From a checkpoint of a small mixture-of-experts model trained on Wikipedia.
Size: width 192, 39.7M parameters.
Experts: 16 experts in each of 8 layers, a sigmoid router.
Training: a variant of Adam for the experts, 5337 steps.
Below are experts of layer 5 (counted from 0) of a mixture-of-experts language model. Rows are named router (the router's row for the expert), gate (a neuron's input weights, with its number), up (a neuron's input weights, with its number), down (a neuron's output weights, with its number) and show model dimensions 0-191. Each number is 128 + 32 x the weight over its row's rms, rounded and kept within 0 to 255. Numbers have three digits each.
Before each expert's rows: a language model's description of what the expert responds to; "comes before" lists some tokens at least twice as common just after its tokens as in all text. This comes from a sample of Wikipedia text that the model never trained on. Tokens count by the router's weight.

# expert 10
Description: Blank-line breaks between paragraphs and list items, heading words like Career, History, and Latin-like prefixes such as ex, comp, dis, trans.
comes before: "\n", "==", "|", "===", "The", "ed"
router:137086180101109115034133105126106122179143142131140101147201133103165128065140117135137175087135143156142100106113091112135123151112089118141081105175099086126068183088104095135083151113175095096121107014163179125067143135150128121078108147137112131091179145119093114095108106093114143080131118103123131137109131112181152160144106179100134133103089144100156130127120118122093136061113188115149140102095152112119164188114141147081079048105126193157083123104115143089139070132129127121153123140111123147136126163097115150092151111028124115147162102162146211100169158110072152123
gate9:161067136111088174107119093162110108185106114151137113062108158108203182170128143095137140101137100142134187099121139076105063132064105113148195111130193154125137101136140119135107161082092094131138113068157130134116096133126115120144146105160081101101130102112085125105081075131112121099152116159133110057149194133121112165152181152147118097128181075166146129102179117115119140120092203081166153169159122091077131105112108108152072165122134184127074149087080112115116083134134146095086123162150134224139123118193116134066074172147154165118142088129135146094109122140088107136
up9:140158091127136106133088096113149186096115160140117160166050135103117138065101136164148073139127176172124164138153162118128081086154118119141098122088090192139164097136043089121129062110086118168085110165134059133115176134153122146166156185117202116107094127099134132160165121143090142178147106083081199138130091084120133149202132173160126168188120153155132113130110186126124072186163083123084116137124180156121127120146195127186120124150112139161118123128116080142148126118096134120154084154122116064125157115098093135142136128107113113129170167096108082204145125087145178121
down9:144040156092136098123131101144127140119084184111135175145144114106106148134087150125124119121115093174112187127097111102149128150150076163153079140143119196091107126179100133174166083112199116157112102118126153156158148137141148122167109146144122115178121106173150163116132144153143107101091064117064155078089071095119148084151153150091136167149093100146157082167156188153124104083152100170137109129109145145093174129088133132103071049111192131126071114125137105091174144112096093079110101188085158112095150154120094149121126174135172137069118110041163049147135136115154139076
gate10:171112150086110122127140081147134214131154127122140133128157147062124092156162099125166083193130108166117096080169158144146194054117163128104122188123091089202122154049139122096110168133096065067095125137100101146114094145200150109127123115167143153096136140132111133137180122142192051216114179179147132108097185140118098095086131132154164084149130101151122124173121110123096139091103148114199137184117152173129092119130163116132106153133171100115135090086109142110125177126141148137137162126151082098136159113132127174123140111163090128110195171106110072135127163136079133129
up10:109080137117124130193114097107110128124107023140082095087142125134155111155152149111069139129149164185165113157195173101123133099155120154179129066159098143120130156133067124155157183097072103097088118148112135082120111142148135146166133153113109117090141173101103118145113206132121176098111080152136116100171112135116134160130136208095122181111113127156111127137174100159135151150111189122160118119121119107172100121117099115027145122134209104167118106108096161124107151163131126088146104190121126131169163125165184169159114115141144188096145120112053127101041160086134101099
down10:142141054112094153082146142100082154131169124099157102175109122121100134139157091125159139120089146159095134148153164119115169042072162134127116128139157075125092103153128184125157098119119094105147066118109139095139221112160197147117204104119168129149168137131097124121095076092126223089140127129140141077130138168120102164082133151137189102107072126155183162164117133136113137134163122136071081136142173129161161070103156144092132163128142097101151147109102128187087099106088068076136143117097185136121099143203146172120204167144110166158109098121087113123125116126113167118
gate11:087093142123138115143165048153104079199149130078096128135150132132143075134162167111101149135082114145115172103081114123101169156148157124176150126133119122164198117134103092101156134104130099123130061116107076122113149145107108115119099131075154167144127060142196106139173096157199130129141146176126109109151120120075098166174116102170165163048156118126096119116109102106153111138142108135161116083071165141185160161167081209155185050106097089138132148135134143054114099108108156153106102120182150133104162102164130167117145112109085065119108125136130132106214099173134099128
up11:144134053162106160126109123083181174121052158150149174127087147122119159070146152104132088122163105147132176147165089173092121130103143163116087175122116130088149190131193097108100109160128129116133136169073119095102137071136147194133147172148157124151164152152134121153107116227079116189105109099191107197054098161164106128150161180103149173102181079086098127136183146181122079135120169105109106092141085123094153106125151114114130156121114098109108112109130140154132076123128157162179139154128107127149121181130132109141137097142154225134168087132092141134125120113078108094
down11:078149069169124109088118130076120071158118115092165124155173160040170054090111141149180124063121117145140151162123135131089089140090109092159164146180087142103074118141103098124139106130146114119077098110122147150174161102158150152087111085125148123098189159097152124097131111121119134125138187132175123162083132153155107124125149114115141149144102084073109067062185141121159145157110090076124143081124062114100095112167098170149139199129095102147082086114095078131171119130119151087119143128225088117166145129118110139112077116156142144141126094168144094098101114124068069086

# expert 7
Description: Closing pieces of words like plural s, ing, ed, ville, shire, idae, and sport nouns such as football, basketball, baseball.
comes before: " |", ",", "\n", ".", " (", " and"
router:131115099131168106178111078129114108113129113115052125181090120169120104130120167138156099176141181151111098108090102135146162115106148161137163137136145147097120146150175120149204084110129161157129117123097085148149088135162145129126085176117104140076142111166056150141196134054099095146118096145115136123137144141070139119065177108117125113113165139144124131250209076133114090123142096108140146103188185112126101134100127120154098130136102104146097145180108185138095153095135083153109135172181141155108105081155107103144127161184160166147227082090148080103130121104162147098
gate5:082122119136079154070149087124070188154151117116099147102120148106138067102155118097111138112137079122104188086093177107146136130140161177055140126161122117087095141147125084157152106112105149110089113113123134159083068132149111152117133129107114110130079145204112119115178141102114165109139114195141070127119132091177222103157094117143191126125116116165115177128160118135090091163131111097182114103129148116137136143111051118126087121132124233079116112120140178063147129206136147148130142167077099112132127124122161203080110134144096045109131102119102110116118133104062129104
up5:133164110187110105094139126161022179109122150067140130113089117206169076093110120110136109187114114148084118119082131129087108095119127112091139108147157128161153130119044119092113129111160109101090160144101109143031118124154082073153137128132193099118085124119113137113194137111136195131117100165157077117124111130136120133131123125168143130126154176168056151142122080080154144147104129172123104127150111150102131072069094082159095102185124183079120123132109121162136154160109097140142147200090127127089088072123106137156085099163132104152105191100184115117133153142145165183
down5:175139115174136096157188147101099131085135121110100160091125078109119146164155187139146090102112104134137113141146090092090100115100151102172064159154053088061105128090166087116140155134118173127162167183140135165079129139198144143100147112074215175101102138143164138059225128164092126143154107155115089152179127123106089150120136110173084099167160120147138076144101142110152123158122156135141161157115105170101153122155147160142139159167111105075122119055161142166153169132109098101105113117132108102131096131073100100131099176150113136166125145065169123119074120155162057174
gate6:085153136136164100147129179168110082177096151110174142158099158194163081097128115214092116113138149114189158154152119095105123093118106125194115114125104138105208071151077161098099111124140088142094168155127076096117104092148147131156156096148156081096147102154173075121141142210087031113159060128127108100136092174127158124148080098158177141167160054127119147072102066083172140123099152093118103110117092147158145112130076139113067116124121159140149159154104145171094162104095141136107140160136150122133166100135178100137126120124140134187140128131156064138124148131090145135
up6:139091106142133157124127078101114133064171112184090088066125103114114157132093152092176126168135155166105097145127141218165149157081141155141095124083137163190106155091164118170158091131152130119106131130138139161111145181111102107159118171133138147146153130049127153155140126104154133186101232142201140143111117115116091115134188128151173133123093245107129114205173121129121065150114096162092141158120152115136151148095140110146195147115134131124145127119146132146079038136143089151150148096125120132131094128152169106136097081134081116109129173120104185093122146131195102153
down6:111156135145150086153086213127099128178108137096160146199123150153123103093136129198088141104136085113134149119150095000094121122176126136138129124179108099095161111161101114065131140141154092116152043111132123119134120096181162164092151120119122127128103106179098120064119138135107106086144040117101085104126150130140171137133068081112098126120168054104095143095091112129148204105136165124110106086134110141149140109138122151151100159153108120119133119162130142113155208065101148123099147184132152152140173129105096138129202146138160125150158109134175075149145117112075180102
gate7:096154150112092110167121117160147118099068139133159093136132087120163166071103133093144169119136138166213124129155108109105103155126106145096115157131114083130078152062116158123116107125126107113128118133163195083147173105161127171124123159134103143140079165126144100073129131081092102065186109046183099117195140130132123083157130146145140174117114149164204046133126125125090096091147141143131111075148149104074142139124137092084115110133050143072173189130133077133111126138124082137111136134169165186186149174134132086110076112138170059136161114145153153083107156104137091069
up7:171144138099147129123124175178128117078189118123137132126055098117135231176122123092121109065126179120153110138136147118169107133175118180140112135166117103086177123103124143118135121117139121077145139116138158123090083109118099154170144193088134186117100124159116175148155195010086156108076143141126111136122095113136120157076113096141127142207141151097153126139160133149137122126049093144133086138132212087086129140085163152067136113116107126091136147069182167061072140122152132137127131154133172135128142125080116114103097126188122149144182166105109101151112137130108186155
down7:124114133148121125164114127120146132136141129112186077117134100136092144111154115048128139057102123130124141114112165195198082157181135092123167137140158137143141123163142101124100112136082116156133132077116131125110091160183138142148112116041120135149144075196113147185102136124127106106114121157128066080175111087102113204121110153152169150136131143164102131135135119180151122141176132143134131141156122189136101114107162059125168086106135113191081101207164190098154138108091071110138103109145070092096128116174132113161074136101107121131142186042102077131195146170115181176

# expert 1
Description: Sentence-final periods, closing quote-periods, and line breaks ending lines or table headers, plus decimal digits, percent signs and magnitude words like million.
comes before: "\n", "|", " The", "%", " In", " He"
router:074105077100107128104114184104160169129141161131085120117148161146094119145086091096124168072156118170139101105126095150154130084123132134094141117198030109123123153154127109168217142136091074149094142159136039140096159132124149147145120048135092128130074160068068143075141119109152072122160187095119150123129192122149120181146141129160142129079167125147120162052128113172133156142139077166121118158127156170150089147113066139145152123178132129102177105097115110133155113100147208129139121077134131146198120073135120116170135172136129122132112160117093127181122122168132110170
gate5:123144138121126103122095089109077161087151143193162123125153152097133117145078175105123155144141142104134109118137059069131132136096089149163099147103126119130131085118142098124115112113104104161098110107186072066118080135123170175107096108107119185182136100107134174116163092099173163115133105099125181074111129122109160100076145134100171133106138128167168151083108112158121097153137130184106139160140099113123137059148070134114116131109102128181114155180089100102185182171187153099123139145121129122119116091171042131128133085130186127126119142255185201081119126126153148064
up5:104146087141061123161172122128136163104150167154071160134075100145154151128097059179154168184106136179126150150114137180124145109113156105115185083149107104147134149177123090145094148086137184102163130110125125097134082104141128120143153133142155132114144090148119107143213118095127078130121138169094202220158154153083131089105118113152149044126155127089097132210104179103106113213105081107151148124149132165145205128113181118130180125180136116118092189145142130172089145122137122111096141132107138140116150117113136123153126156166141095110189105179107154169163116139197148098
down5:149098204079167150095103143153144133135142121167153187120171185172114103169188156126145111165122126065139114152140165134099115108087127095150112173109069178112141160133135178057175101080126129136089109122128123105183094147129075148166128178128150111113137187093172101131112113093166156161096135165130136160118089136084199075122091178106185112113118139136150146151072165060151120143146162172126108092108106145108138090103182184094124109090161136109137129155133180130161100102095112110122114153155184144091160130208079147105123183155142129153114128162143129151218142116110063129
gate6:108077158147104141189155084123099096112095110146127151168108122111151127088098147123112108135130161184135094101149136116058143110131103080114076115138118120121132154100128110113141139156132143186127099094152142102137094164171162127104116074179104075160157175193097177045181109097160148078111121135142152135136073120171185121085100100174136168155079131159142157129113179115137168093118194147229142156124165096131165146108113136066105136133150105090150110060107107080133146123174156099136120155148100113111118098121084124096064178121166132165127118208171158142199122069156158135
up6:148128129130140167176119096124042072121091146157142163119106134137155109091146079115114132133120133105137195135101150140104140118187094075153097143063104123105110127146103149100097088138080104161164152134171122116117106114151111186176148122216181095162113162132123135062127125097111166093135144048116142111131119101177145111092097086110170104105063119102134167112089131105172081125110150147173136167134151100111185120164103163127039170165157076105122122070072128112192196118116124080120093140127170105101162077140105134068061140154141127152133146133058132111136146108108085130
down6:118150128160124127150161085079117116143118080085121110115162155112105148099143123118160143005123152154109147138182179131119095140150137138119112102111123136162113126183056170171119093099096084140179128113116103107106167089122133106138173101065144138124187136106161125126088091139056120131126110121134119137143135121147099100138074157111084114119124125131110184092050159157153126114156114180116084177139092154130123149158178120142102102147159153163161070196116129143179144160121145098098096087176108149035145192117134093092064170207163138158079056133095124162154110159132125140
gate7:116151093113117120179108186139117100121121103086069114153141182133083126062104137133131129093139101167191136154139133120079114141103166103110100192178139100132173142082128162108159138116106116089123086105134072159113174091145159115097113090176180183118132107117136179104160143147168099172126114093165100134196127134165137145121163182196056111125131101196190101154157167079085074120169162138080135101111186124118090218163107128163187107163145096120159058137147120084110136125130179186107125142183140148101109165109121125131163123169106085132136080110138106132162156134119127128
up7:106132104097180077124119120179168109069088096120118148113161177134112172096155189091153119116144142218125126088116140105113110155071102136148064145126102112136136102109127148144147142167064138140140116064114100160124187168177107135123133147174128147138113161096089167140154163115179086114147164090156155089140095131114157069145178169130037121086082086158140115159170128116134104106121170128108112138140190154131175164104152136128160173100127110156167056163153132085121044142140144193144153172145135164109126185060110145123170124130139114151097142168090139113072192139147090141
down7:090109146168146121094107117118148159152128063139162119100114079160150114100208111117085139151118130136110161131165104111074135081163131166131108152152144142113158162144146126105117168141155082113101143135138198131170078083136182139185127218076155121087128094100160098140138090135090145148184162149152122080050095112128132112151093124128174114221119148112102089094102172087134139164159116159105108099124080117031144103163114145105077173108127137111145126114152159108167211154098168070155114216137133165155111133145086116144130100106116143072145115122128152101153134129189144172